Weights of a small mixture-of-experts language model, trained from scratch on English Wikipedia.
Size: 12 layers, width 256, 37M parameters.
Experts: 48 experts in each of 12 layers, 2 picks a token.
Training: 666M tokens, 5078 steps.
Below are experts of layer 4 (counted from 0) of a mixture-of-experts language model. Rows are named router (the router's row for the expert), gate (a neuron's input weights, with its number), up (a neuron's input weights, with its number) and show model dimensions 0-63. Each number is 128 + 24 x the weight over its row's rms, rounded and kept within 0 to 255. Numbers have three digits each.
After each expert's rows: a language model's description of what the expert responds to; "mostly gets" lists some tokens that are sent to it at least half of the time. This comes from a sample of Wikipedia text that the model never trained on.

# expert 5
router:146112132143166148139155173131159157131143107146137152109139078191151130127111157163134133100138132075112143121127173118144139121156142132136149114117112127155141122139108115121114096143087162
gate0:130154079116132153099176145125120158152109091123172132160157144090127148087115103107107116115142137125067162098121125108143112104203167099107133129117118119137154121105114173127108135130155108
up0:126144126119130133081123132148152080146106128102132125153141143134137102113142112086149115125135114133127133146113133101116111128167146128124138158134130161122165106116124122156132116146118146
gate1:151094120122130133131154116121176078120089139101163127143143158090126089116122109161141090150098126074100129130113169126119130158111140089121111163130135124132127144140121135129116114169090142
up1:136126123143141149129133132107155117104100128096121133122132144099078080104078153149136113127132111111117136130143158127104083118101155103128114131119105148132120108149112136135111146149108165
gate2:148133124154142152098131202116164079126138135131094121081145162118122159105118111117133104143133097097132156154095106147132125104152137119139143121152099126125138104117111156159115130099120206
up2:162110136188127159110118165129148141092134074107114130117145134138133175090141154123100130129178124124128190111122109167142099106114143132134144176120095138086115120123113151158152103118155145
What it handles: Middle pieces of split words and names, like enn in Vennbahn, de in archdeacon, organ in organisms, plus best, Gold, social.
mostly gets: "enn", " Gold", "unn", " organ", " Best", " best"

# expert 11
router:113099144119081156088100171136121145097173073109086105078156138102116142122138100119133162131137141126123169096102090125088118145120134118109127107172151146128170082143138116106155097145123118
gate7:136093144096119111086133117192193138165134146144098129149091170164135135119141134168137123152114147131129138116121125164173120150154161153154118146117119152172128158120127112126156124120141128
up7:123119121116109132107141097128172139156141113132099122131092098128126122134141115142118152146134156126136162104118119155170122182135108130141136096115142096119138164127084100129143146138181112
gate8:150109094148159126106108200137150133158143131133169113141141128103135137072138089128127114135105106116113120109091122188144157119135112162112182119142118085164115169089104118108074108121120175
up8:162117099145169124137122178135133136120142124135098101126153120124183154123123099136148146169151090116127073135121112153119103150114109152086188173114111100158114136092136170104106124124123173
gate9:111166134067167117172134133125090154110128128117131116144105121141150111160069140155150145108148121117156155187157115148149100121098140114131090143135128124103132090158119156156177070131170112
up9:156115152118109124154155161141095154121124124138125100078140124148118126126093140130126151082148167156137161130124107184135121124075126132086123150093145118135153099136095180152137094151113164
What it handles: Word-starting pieces like H, W, Ch, St and w, h, st, plus inner ip (Ripon, Riptide), in names and table cells.
mostly gets: " Ch", " H", " w", " h", " st", " St"

# expert 14
router:159127080070094138124141117084107137129116114131115136125087099162110124102142105117161084150104152124127108176157099137132110123138070120139111150112134150163122108085143121175138120117149143
gate7:095134113140152107151127155113151168131152117116103101101149141124139107147116096090107095152143105140091133132132119124150128091133156141075130167140109112145104105086115126132141122161135126
up7:102144146158122165125132145117156147139148114103127068126145112108170164120075132113095068116093124126125115151122092166141120142125152127104124146131120154114153092088108095108130142133178117
gate8:100108165124131133132154104136145132121103134154083082117153174147094141138127194116147174133145124111161153119184173151114094137140166130113103188100150137128133158091083129120106144117091140
up8:129126149142125112122160125119087156149105115171097081112111111100123150129139180102146163124107148160146076088167145178116112141157142108135140146114151147132118114114142142159112126119139123
gate9:126081137125160165113157127145142108142127101125162136134173098086107129150160104122130112130164133121176135103134135142123156170108138153098143145143132145114123127116144149121097142132190094
up9:148124132145173148146165114120105160105122129106128172127185097135124135142171084108143123156167120126161106089174112122159128149148105180091152137112140130163155122139153136114126136134154115
What it handles: Final pieces of country names and nouns of role, usually before a comma or line break, such as Argent-ina, Malays-ia, politician, Australia, known.
mostly gets: " Australia", " politician", " Canada", " Europe", " America", " Italy"

# expert 39
router:090111141099136109125143137138142100132157161163127169158112118132122144128117128150168121130099157128102143148171141133132108154135107127126160110121154143086154139146163142109125116135156107
gate0:118119164116138118112125160131112112149159080086114159122154175133164093127110116085075118166149111102181150113150169065142109123125148136116129131123175140097098131135078104138124133151127103
up0:092138141099125129138087135115131108170170072143119143128167137109158096146136127098125103163113125133156142157169160125158111116098122201142152156104118146077106108121099128132121152161129098
gate1:152096121146127125139171159166063102094102133158104103129122136141123113133114119124121131071159108065109116123134123123115134154151119151139124115125124119126115123138118134103108110159153106
up1:109123127110118157100165092152132101118149117149134130145129156140130116100156118146158133114145125133099107099117182136124139139128105157120154072109149140122128157098139140131098099143143078
gate2:087152148083120136126120105108169125140131135111128107146117134128149129076121140113131098129148107089127166093130141113129106090114149137142102167159142090125157126116117125093151193103100135
up2:146161166098105123105138111089143092151134142112134130141148164115175145107125086160159129141132129128161157134141132133140130130125126165124108132137120136120157156142147132147132132155122117
What it handles: Verbs like had, has, became, made, took, called, and with, as, from, into, usually after a subject in narrative.
mostly gets: " had", " has", " became", " made", " into", " called"

# expert 26
router:145107107181135078120114126160147110087130162122130145119121141115122130118150126106119133137131103119142123138119173141117122129116122128123141144133107070168164085141149137156117155109141165
gate0:150143125103105127137156135174138132146155145156139130130080127131112136110140099102101156129123090154161128120053134139138135129144121107113137142107129188150111097167082136120123131118162104
up0:147150133158149141109140123150126157138165159143109153132087168106111133120165138137119141125118059163110169107110099116152154144139125100123122128125132216165134094159105141095114145148123134
gate1:117147136107138133125126107103108150135125113153114090163156110132164139104160156150120096121084134161120122121157086162140097152078118143124118172123129125118154135159142143125149083150122100
up1:132131110135162125132115069102128130102119136146096120154140103139134115111157122160132136105120142198090131123150152095116103168073137138134147162133137131143159108181101137154123134103132143
gate2:117111141109116098100167123124134144086136131118153097155085121128121145124122162110114104105144134161126102161174154157148111155136126155140113105180122073113143138126124127098126122122183116
up2:138114127170086094097145094128143174057121181153135088108129076123115116114129137078082150100129107132091131112145145138100115132137112123127127151134158141113160131131173128134136127156148156
What it handles: Prepositions after nouns or verbs such as of, for, on, at, over, during, about, plus pipes that separate table cells.
mostly gets: " for", " over", " under", " on", " For", " during"

# expert 43
router:131111165102120087135114129168154158124169139126151142140107143163086113117113145158152137145145136150160119148177131153086094138108132100102099118131092127121110130095145139133128123130106132
gate7:100142141121178122117156132162108152100152089104125125120139148145129142142149119123133111143119162109134133149098095131148104128130099111095129116100144156095108101101083144156118088146150142
up7:120173127092125086090122134157139117098125077146119120156131139121124095072132127113137141125143121142148156132151114103110088168092130113162154110123085096146112089151082143147125150121127165
gate8:110091110092125150143110123135106105160135146196125111126100143170122111160112076140138118143165161121151137144124151142182117132101088121099124129142125130165111130125123135142092094093140136
up8:149088136121117112146119108153147109157142147166123138145102166196137119137128075142121139104149151124168177145112144137152114140120141131090129113139101093164111120128081148106099116088167131
gate9:078140117091115084132144143131147111133123154124135146152108131144156105143179116110145125127096115122151123152111133153115134067185133152122114112083128160140103115127121143102132126111127140
up9:106181137090133120125114109164125164117116117070155163131140111151123097137135098130160146152145152140142134158109142158103060105175123139142138174152147168080118172186134134113121132143129144
What it handles: Middle pieces of common words split into parts, such as et in magnetic, ar in arrested, ur in accurately, fer in preferring.
mostly gets: " ar", " Br", " Win", " Don", " fin", " prom"

# expert 25
router:136081155076128140126088149109119105131171154105132113123139110153168155095122134085124121097130150094170124180141133087115148166083160128108105108115143173136108135149132133142107129157137111
gate0:128148109149145170124145132140178094167125115127148106133102138092150136128120111102133127131140151125136121140154149122129142117127136142142130128125163086084150141129091078135113118181153155
up0:144145134144146164137096112071140147142105142131138080103133175097118096129127124076092114112140135093132131107141113109108143124119115161144153147113151140124119132135081133126125114180139118
gate1:156139154152162121130145161081096139130117161110083129125159133087177063141125079128104101154170105149102132121111166111110111153129146084165127146141124113131159117139152161145114160113138142
up1:116106160145131112127132174106115100096166119127080121142160105165162106109141084122080114119178142148145153111145137128121107135135156136123107131159125117130124110145128139117168162126168096
gate2:120110106116124161117148143116134098149115131121166064096147121168132135097124114138134107140104089096112149153107100135127121126087127140104117169111136116122109129130155142126144140161118160
up2:100101101131139138119123143076126107154132097127135067108121123132115126142167108137110088124111122104116126141090125133100112126135144154122119147118143117162148121131130144132125153115136171
What it handles: Endings completing words, like ost in Vladivostok, s, ing, ers, and closing parentheses, plus short verb-nouns act, end, line, start.
mostly gets: " act", " end", " line", " start", " assist", " look"

# expert 7
router:156113097138108092143172094109140121125066115147134123115129128080141118191134149125164107141146130156115168095103141118142143084130165086125114125135142128128088136071138139115142121117152138
gate0:100124112109133149144114156120177146133152117098120136144134146157126120100161099113101166132158082124121121106157104104116114107093109089127176181113169148112133125116156139127142117154109122
up0:160125161114151116138118134142168109093131141125137151117130191084131111132123084095161140130141138106148155121112145110152135098115082129195159118142103137139112114117172138107138099138107121
gate1:128133159119101143134145103150089130116133109117168118141136128157159109120140135101129091147106127101117118127115128157150132146144145127143142104113121121130137088167144123148133083127119089
up1:138107133120091138115125148137127135081115144172186137122159101130118100115133095067084134148107119151123144137128100165128126149114143101132158156150107134135144099137139108139138117129097072
gate2:142107128138100133130103128176134161069132176173162100104156143141141116135114150128142113140155124154146137168117187123139114128148131075153194100135093133140116122126150129141089120137126154
up2:138137132118126131099070176169122144108125161165097110111141131127111142152096117137161117129141125095121128175105169112152148130123086134123132084108107093106100149128159164127098123130094179
What it handles: The words and, is, was, were, are, been, being, ampersands, and New before York, mostly straight after a subject or comma.
mostly gets: " &", " and", " is", " New", " was", " been"

# expert 4
router:135103150141106131155116138089121105129126149168134101110151131080143139124121089105133111139152152096135139114125150157117133135123144089099134092152132165163137125141133145152100156109105142
gate0:078128141170106159103130115104076124146123141106175103135127138164111118106129135179132128137097116165124074135123131115173114133144091136145142120120161123159088082146158119126170121105120090
up0:118093141134077141128119113112142130173147162143136113093111112117138107142142110205120123144123135149076080118172111117182140117144097086130096122127182140169122123114124129149135145129178099
gate1:106119108133143139139121144149151137127065152154134108135078154099120144118141140142119144116113128111111112177099167158133112150113154161123138103123134117118138160131101136139124159161149129
up1:135125143136105157160082174166145134143103125157145099111147157083160140154148183168123105140153145161130112156134133138124141135118128129153137075149127117120143136116095150145101148152140098
gate2:109114135154155116120112158122118104142134120155166092106140139108095137111130099117155136113109149120133165174164104115128097081149120167138139161148145131116084156145129138130169176106180148
up2:162150153132150144123075169143148099133151145113167121128107138134132137136133114091146122106104109174166164133176090114160109115114132169166105107143130084119092119137120105138181122133121141
What it handles: The preposition in after a verb or noun (inherited, arrived in, degree in), plus of, opening parentheses, and capitalized word-initial pieces like K, G, Th.
mostly gets: " K", " Car", "In", " Luc", " in", " Th"

# expert 38
router:146134113170112146128121144149115146134193116131121119066128145178069149111159117146128148127130153138116146121120102115121128105128136137162059148125153121117146131085123175126100134081118164
gate0:102156112148099152162171128144188165145139157162144096111116119097150144182095080150139118091117139141144146141114135169137101129116120110125152116156085175167076122101125101160130096126131160
up0:116111135157130158179135099160170171143116129152198091093139086124111131130080126130164137104121139152120156127111137184121083106050133118126147137135115146153055104112128141122097116125148119
gate1:096143134104131122101127105116128098098160126113139147136133132128152158123156145133152155116162068145146124156114095102147094129130141124144112123165103172141146159126144124078146124158106118
up1:128122150117138087155117108134143110124190149108154173130142140124107148120159129118132137126162129171144132146097069119150121093110110120150136155141147160164121137118102139071140118107142105
gate2:107120098126122126113135165129158115125132153112141149156136134074150138120146103166139123120125087104112128156109119095081088137111132133126144109074111100146130157126124105117138110131116102
up2:128150118141105131156083131136126176110150128115098143149187143157118179124142121158142141124107139101153157129127099075093098148149169122151118113119097096141111171103090146101161139112140121
What it handles: Colons after titles or labels, and second-letter o or other pieces within words, as in m-o-on, fl-o-ors, plus fl, Man, Ph starts.
mostly gets: " fl", " Man", " man", " Ph", " im", " Fl"

# expert 13
router:137134087154133139119137143120146149136127141128158160105151131149110132115130186151157113137136137128071105156136137135135142090153088116135083146098135131104129135121107101108108102106134142
gate0:144138124129081103125125143143100103161111166164144108096139140147138138109141115078161125150158086092140111104120144119134125104123100102121124109124123116143138153116170110099164096124122150
up0:113123123117127127106137134132126121167127120144103103094152130168138144136120140135142144150129098119081098107122113166139091132119090116123138117132124122110115151151153101111118108096157147
gate1:111154129112129143123144136100137082139121088052185126145149139150131118158116148159160092149143134098129100126091106175149124143081154074105123120099108100165130113143130116116125136161125093
up1:117132148178122173126174120113142131144107074121183102107120131135151090096154171166183149150140164144146089120119105127136112140106123078152141162133111097122112138181122152121097116132126097
gate2:132125113153112119121157114150148067138137128143181123112126159118169108097117129149093133143124130134138109135166191165113136107159112106193125131157126126126130153134124098160090074135144117
up2:133122121134143111118136120151142137145125139131126154076144162146135129103129178106102151108124118118121078142164136132097098125132117119144136182172117073083073105150119089178095069126159095
What it handles: Word pieces in foreign names and taxonomy lists, such as es in Desperation, Genus, Order, Species, Sant, Aust, often before a line break or colon.
mostly gets: " Aust", " Sant", " Order", " Mart", " Species", " Mil"

# expert 19
router:097143140149117133112112113145137144129132112129115134099174144174145127114132118151091151139104149141136151127154157094126147141132139148124118147108114128162189085138132123140119152082134089
gate0:147136145133115121149150167125116136145157124173140124147110143106114180119118095149140132096127143128158112153124155102115115104115143083181105140112104142134118107139136132153158107091142146
up0:137165148145102123112175175113158142167146150180114171112116127115088163112127141121146149119097145125171154123152144118138074132150124097147112165138138136135123099193114109160126118093133112
gate1:136118133129148112089138132130136095159099121149112149198142102118120115167071142155135114103100153116114146192115105123128111171110118089130124146113154127149145119124134129108153130132110123
up1:110181156156112153114150110146119148150101085137090136175165171141149154102110193152128131136101147110143140135155118132089094163122148120143115183156183097103110109206093094096157157120152107
gate2:116094132107115100118176144144122093128109113097133134145101082113170118154155095121117106127099048127134156114129094143142087122131163134117129117118133117125139148141137077098153144124151153
up2:114118157129118109135120100136144124128141129107103158146149114154139124133184109113131115135096097183081142117151132117137104144107163103136099130115115130135138170127134121104123135110126139
What it handles: ed and ing endings and stems in infobox labels and tables, such as Commissioned, Directed by, Founded, Traded, Preceded by.
mostly gets: " own", " due", " tri", " min", " pass", " back"

# expert 1
router:132116185137143124090111119155123128097146146153112114162126093100177134110165125155092122099119115127164175137138124116170164135115148135121111131171170091150139089137094098128163093135106125
gate7:105141092126156155111178124126165095126103114091142119136104149179168099173110120063150103120114094108130129123146114149144140114131126154149152153095154149107119184146114120145099152146137132
up7:145132121127104179116148101155129139125127121114144132154079137150162154154125086112130118145149076152111112129113098183145142141135143133136134152148154136114123116112105109152119085106118120
gate8:124164126077132179093094153097151136147132135130117107171145143154089137123118141173118120171105108107105159136121119129113122141152082152092147135159148092148121182093135083094106127147142140
up8:144091123129114147142132173149085126128101122153092136174147124129139141136142132144120101098122107138111150135145130157123112155102136081087129162155147111175109131122124132087153122152122129
gate9:130147076145100126112181103160132151145134130143140127157143170166087094128134140116101107140111149121112144133157167152156143151120113093163093136145119115168181119109173117120122092119149142
up9:104168116176106143099185077157099135150138155161163139125147157166096125137110124149095082135121125112149147104141183132125091148095132111182133144133127111130161103145181116142135125135126151
What it handles: Single capital-letter word starts like E, R, A, D beginning names, and decimal points inside numbers such as 250.4 or 53.05.
mostly gets: " E", " R", " A", " ra", " .", " Ear"

# expert 20
router:111170112071124128114164085079162091103140164138152102148114143182142173097094121110150100129172127093103133119115143152104148136157119166135158167143105118153120126150144158131106102136129117
gate0:120156110164106168068178138122117095100135130163134106109088135119175165129126128169141084114127117114124120128111138125138145130140056080154135050151127125157125113103136090125117112167126102
up0:156134132131107156139177104117118093161152169167111122112103155130150141107133169136140093102145106126120138102126136142161150140154085110142161106138138124169121094120128162109156070125127099
gate1:136131114162121137136139123166142122125127123124155148092145147159122089107123151157134114128123121119113115162174135143086131102146121126125138145131138173134157127110141103106153091126165123
up1:132104129133098132137134107161198131084129128142120130119120162177097104123114153138146059136119120136120135163132147154139127093155158128121137172145103150071141116105133160147149116096127164
gate2:103112143157164103163141084091104091105070126131094130111137129141122151135123055139156102113122104132147178149102132093126093169153082134162206127115139118137150108161151133139146138112124123
up2:138112112107157092174139090131141110104115115145130147090152111156130119113100109128100140138123131132119168106105153118104087138116137084124131167134132136115126095142114126123140149159137095
What it handles: Word stems and suffixes forming abstract or academic vocabulary, as in expenditure, secrecy, Protestant, autobiographical, sedimentation, government, military.
mostly gets: " general", " histor", " cult", " military", " Sec", " sec"

# expert 16
router:137124143140087112142158161103119098164092153147121120092108133171133099140088162117130136142145107115087143151129132128122148084135094129149128108139133147121129093145182105103151125108130167
gate0:141117115107147111119147134121071086139095126139114150116144144119126152157176118142105105163135164108189171146185186075122130123134095135137150143095128110098134141121137091118143131174139145
up0:153139072112172112156144113113090106137111151123147149119151146096137137131143135119102133134153107102147138119123116076109126124119123112120142113121162101121150134154127128141167165175118114
gate1:105096141132128147138143133098131101097122131144111136116107124148180174088114133116136156152157117129121162129089110130114111125123105164114170129137092157107122102150153095120100169117148140
up1:104117156121103124130154127106181087074128141114124131123136099121165131081127108137133146138123171144159148128107133101111121116096146137137153155116108174143134088140172117121120165116137144
gate2:138184100092150172112139102123100143139167118121127105126147152106138190143124146134138090149134096112126096131138138150120150141146114125145126105132116094109103139117130135096163137136072162
up2:125171115107101131079170102134138123116156141146129115159135130116133146142116140121136102138139120149137137143130135127058120135124179135163121136123179115074142089087142132106123161158103144
What it handles: Clause-linking words such as while, but, before, until, as, by, and adverb endings like -ually, -ly; also semicolons in lists.
mostly gets: " but", " before", " than", " until", "ially", " while"

# expert 17
router:069115145157121154120131126110126152155132108180136146173126103133152163122133160126127135098098139108081111143133149179125130143166148116135096097112122159111134125149148123125170124112139150
gate0:108152106155141105093136142119156109155130112149141139124129163146131132142118135104134168177135125048133130142117112126141124146118089144134116119119137133162176112123109126114117086163097098
up0:101128131157155167077162093110118101150151112152120153122161156160143115123135151103137111157166114083113128103104117142096108156132093113151123122138131078102143148140152125114174118153132096
gate1:146138157123132108132128168108147126144157116097124121140170113115145123149117109106069105163116135108136109152093167150161131138144125122161133105159115176141163094113150099152135151145141139
up1:126127152126082132120168126156157159136154135105097124139096093106087099111119123073118141127118154130115111130109149146127133146132110137114121094141146183134141093161115131135137119129167131
gate2:148085123126186078100116141089115136118033095138110137090129123169165154101144080101145159129153123111121161141142083162113116155118129151098112142103117134125121117174117157128120151148159176
up2:132095161145168123138134162108130143127058075142108121121157128152129188080154137132106139134146142106106127158175146184088098144149147127177106135116130127135131105186153111169098139136155103
What it handles: Quote marks and verb or noun endings after a stem, such as held, located, performed, -ated, ordinal th, ep in steps.
mostly gets: " located", " air", " death", " design", "\"", " Great"

# expert 24
router:091132109154109142148134119162110134125140057129118123109125095107125150138103135116141157141182133116088132134167160138126137098159140112110077099073131131139128176111122120116138145160080134
gate0:137144147148151158145091121127154089183118108125087137163132128118165114131133127119114138162150086127121118134157156099131098149129113138134149136127144118110181098121132098146155097099135091
up0:129125158118126172117088106147111085121098111095069136146135151155155091123142131121095124168167116138126120109151122086143095129124149117163173149121105149115117123120129135116161123119183095
gate1:159123159158174109114094163202118112105096120167131078108122118116151134158130104154150142139132124147115155125092147171138128113108145118109107143135138154127149182106136109171170131146114149
up1:151127117146146122141075143113111079112120114166178088130132133142136146153175137106134148164135122173142151127129153145161127105091149101147120126150103103095140098105138101180163092120119176
gate2:156175087088133184134133153129137101155132096135130108145137131130106133135142154104153105126093105131123132098131115152070114163159112111115126115128061145126139105150162123124124149139094122
up2:149142109150125146124113115131104125105140122132132121139134129132115122148096171127144141154138114137173139123138159108096107162136087136124134134126088098121124096161160116122132104125108128
What it handles: Opening quotation marks, opening parentheses, en dashes in scores (15–13), section heading markers (===), and math or special-character symbols.
mostly gets: " \"", "===", " '", " $", "_{", "===="

# expert 46
router:148136170150091121131123156144126148123107131093147141149183136127141124100100172135125093088164124137148163086093090108116139130139141150155065119175130124095140132099122129086155145143175116
gate7:138106107174152151114136150142141118100128106127159106150122159132141130155118112089172131108093123131089143125158097110147127130118108138123118152130142110162136154125117081143115102158080134
up7:113110135161085121131128140151101146127106092133096106149124147179112159109110113127133168110140145176146146113096088158153089130119137113159156112151137122129103157125100096123116158151113099
gate8:120106176136106164065148144167154097148129138102172153113135159103162125123117126112123144119126135119115144132099129161156125129097137081124130140139143137156142119129150125118162069112106053
up8:129127163126117162071122141152136096108118130078122150124148148130165152110120146097150148075146114133099149122091081163142099148078133086137171125124120102145112113131084113105123115127149105
gate9:135112145117172130110114127133162107197114169117123119162099110118098119147156163149147155124113082123138157120117133109161119139074172134105114146131138150095140141132153098120135127139160139
up9:153117139125182129123107137163125117123120124153112105139122124113111113119184169137112179132142131138147166113133133125170116179101161104112102159166119102135153132123120106115157174088135132
What it handles: Inner letters in foreign and Slavic names such as j, ov, u, k, as in Ben-j-amin, Eindh-ov-en, plus first, local, Law, Lord.
mostly gets: " first", " local", "aw", " Mag", " Town", "š"

# expert 0
router:129135113094104137115120112152133153129123089143140138147138112118129103132107165125125137121119150164097125106153106113140103087172133118118179092115142134140088142168147098155125170102132114
gate0:114097097125146152141142119129110113146150115157181108117139128082162144110129110102199083152099153132149144152119110135113127100162070119123178132090122111094121150132066079138120145121141152
up0:115147108149079170107158119158119145164155146145168084116127150105150138090105113109132113154105119127136141114120101142104047127123108133126114140134121124126131138143046078085137148123120174
gate1:135157115132149164102128093141164111168117141083104137140121120080133132141154101106095138115127107157135162142132140130141107138175140172123095125135134127152127112148161089123130131115099153
up1:123180124128117122109112149145114114160100100130144119095112147140114131123134167114134124108119114159104157127107140129149104134152126114108147142111122133152077111139116106115090147102142139
gate2:104107146190138154110081166094160108164094124106136102113147140113159146156063116101133150175104148097130156140121088114117095145111126118116136075113092115143139099127102154108170120130109146
up2:132164115156154146116151121158122152163101134084157120148151105106116143117097117119125149138122124103129162149113088105131108168098149096113158108137114137124131150147085119108110136133118142
What it handles: Inner word pieces of long technical or Latinate words, as in citalopram, phytoplankton, academic; also table-cell spaces and pipes in score tables.
mostly gets: " comp", "oph", " med", " Hol", "ret", " Med"

# expert 12
router:158130130094157169114161130132146106111157100165154120167129140128108123145132134131105113125114128127121099124109101137159103129112090183189147105105096130108139119119134149149166123147124093
gate7:106115111135149104192151105124137149108141130085122115142134078076110141146100200105135153156141148123123118080141154143140090131111124110130128144136161116138105137073100140135146146174121149
up7:119118141141129094163147124127130112078110100094151099149139096092071130166125146131141160145131124114133159127099135150162108144109093105134154122140187166119130123094124134148124168128145151
gate8:110149124146140164113142142128132178106129143104114178119157117169147103150140126143133133150147100090144143155162138133129149111088119096115154123150116132115114141113165131137076111093137161
up8:133113122163158123087150115140149114127115134101159153173158135098116106080143148129155140125163124114129157114128121142154120117085151179121143136173127107116132123078122140137136092138115138
gate9:141105091136182102173140120122113116123150115130146098167138126143131136128155086111147081133125154134105161112125140163123139128172075177110086143139150103136143112131129116175157158147143099
up9:139112141156140115121126120139130119133122065151127124158153128130167143096138105106099131131114157178141141149115110160112095157122150127100098155190134093093086132137084106126145139126091152
What it handles: Common first names (John, David, William) and middle or final pieces of surnames and place names, as in Lobdell, Edgar, Diego.
mostly gets: " John", " David", " William", " Richard", " George", " James"

# expert 2
router:118166099160115112113145085169170103161137126111103107127128114093107062150158126111094147108132095093110126139120124094093123163094139066127129189155158112120121156153155144136106139138078148
gate0:106131122099157146153138118116129095136127167136154094111125145107130096093149136142098092140094117114131115140139166117129122155110145117139106135129149104143104169150144096081117124114129091
up0:121128126112163119096167116121089146139128149134135073124111159126138119099159117126102099126109136136135148116121191113151109175144163101108115150164146104103131141149122093097098112109107090
gate1:132107160124119118121159142138120118113132124150172201170134080102104118097091186159147167121155158119159157154148135103124121146147161126113151110130116144137120159121146095109153144098128108
up1:095117131149120163109116110146109141103117110085124162137112091131115093096130126109072151144145145166153140128117152109104072139148148098127162136125173104104110142154137121106144188098109113
gate2:094129131131131180116124131129102088131099101084109094130136150104130127118121141130132112143134094098148122121106132131140123141118140114141081113147148155143120118150144105151145125110155136
up2:126113125102134128101152125161099093133078096088128106127122111170132112067112120096139118108140112144146169120089118102172082116120155101165079134138157177163172096114132117135153147135159155
What it handles: Opening pieces of split Latinate words, often prefixes or p/b after a prefix, as in im-p-recise, dis, ad, ann, eng-agement.
mostly gets: " le", " ad", " dis", " aff", " ann", " fac"

# expert 30
router:150079103130136126118125103088087156108116093108129117105097161076141106138125095148119138175118120148087138129143131167081164151173134136121121131109126127132080158130165136116136122127121173
gate0:130133112120116140172096118156125098102138147129106120133135138102162114131120103128137121149083088150088142137144113167126133134129118124132132144136117155110088098121118136127145123137138096
up0:134118140132087134126165134180117110150174107140114093111115118115173110111144106127101104149142109133113116151141113149107114167143147186119122157104132098132163097136117115111098106143119125
gate1:120146126112112147077114109131100132111133146165124147158131134152141164111132129103108164075158160134162103100129160122123129139123115148130139154114119075107176144186115109133115124153156086
up1:165090138106160152096108112138111115118083145113100114113090137097118164120118090128130147142115166159112134123126128125124155128128099110129147118162126115065100183145125134152140127120136079
gate2:132153140126135104126103148166138139116104134140139126095156090150099116106123075148135159138103112089119169111072147127128113127135140095127148126173129168183108129135115124141162135137136133
up2:152140152115145165125114121122142141128102115122152166098120149137110080142143114149147184134130126110092160160083135126130115126137129062131127111177110173130122141134113148102134078114143138
What it handles: Commas after place names, dates and clauses, plus of, it, and word starts v, co, cons, Be, as in v-ote, v-eil.
mostly gets: " v", " It", " cons", " co", " Be", "\","

# expert 29
router:139160146115128152163104133138133096133162077087097148129160127158143108171154123106134180120158093137136114090131123112116114137117146084148098100120111133157142122114099138156138156136102124
gate0:151130152130142109131094098082146161113087096163125123104153166104110128126154108157097109102132111108161138119099171130114131095119140109139131186127076149155119123154089141137154104127120177
up0:138111159148107155138128120107172168125089122091119124100162120134102086110096135113144150090114117154150143129133141106126087149138126089097143171158115152168145115151107143146122137149107131
gate1:093095112136131132104117116094185131143075066158112131119141164135141147137124098152106082142144172104130120145144160092088089123164144114098105113177130108105142090135143111173151111142130141
up1:140132151133100157126143106126187134114157089149139137131132132144127125119105118112138125158161181139132129126119133084098116186156133098088173142126123113163171105134103176191167101140147129
gate2:103107166117150154130142132153041160137131171177150118112173127133155090150143140135119122089118092065099135094185150147127108174142139125124101146130108127128114102118136096133173163145107145
up2:118144120097127133109121169149098139124133148084122170103130105120134114134152125109117129122145067124127129119165109126128101139154149084128108102167109127118125113120119102132122113121131142
What it handles: Capital T starting names such as T. J. or Tampa, and inner pieces like or, ig, we in Condor, budget, minesweeping.
mostly gets: " T", " wh", " compet", " conf", " add", " tw"

# expert 31
router:097142111120169139143129092123130127151140122144135101126128145140105112145115140157133148082118158133117129132105149128106125143099127135115109154097154126180106162145155109146083106114140135
gate7:127087126129142153126104115087140176099130142157111106143147169183144132126103171161130113156120098132150111096143105132155110118141155127156140104126134145088148120183125131101129156140105149
up7:084137121177144154125112117109168146151152116168068145133146144162109119108135159126101125154130133102126111123138107123091102139188144143127160160140161149081104104162103101165121205148163116
gate8:096128118113117152122121113135111172157110110101148112136092151113108112113125086163107108149141088136093153146142120128140105129135129096132144129132159123126122130139156123131130107170104166
up8:086149100138118120119138113131106182195158102128136154129134152086112122093121123113094142119104129129092128124134130107134096128131119118115148175127168128153091127135138111118137121169127139
gate9:115096095113138162120150145134081089181116120156155162126137148120127104139092115149178101083096146125149131165104100153106112147149154073154117134123169133115135149094140100133130149116137195
up9:083099105139098203125141114121125097126111109137165125140138117126110126109140136165169096095071155122172166152116117131076109165134133111119146149129179147149120108141154108183132144094116166
What it handles: Wiki heading markers == and ===, sentence-final periods followed by blank lines, and text right before a new section begins.
mostly gets: " pro", "==", "===\n\n", ".\n\n", " ===\n", " east"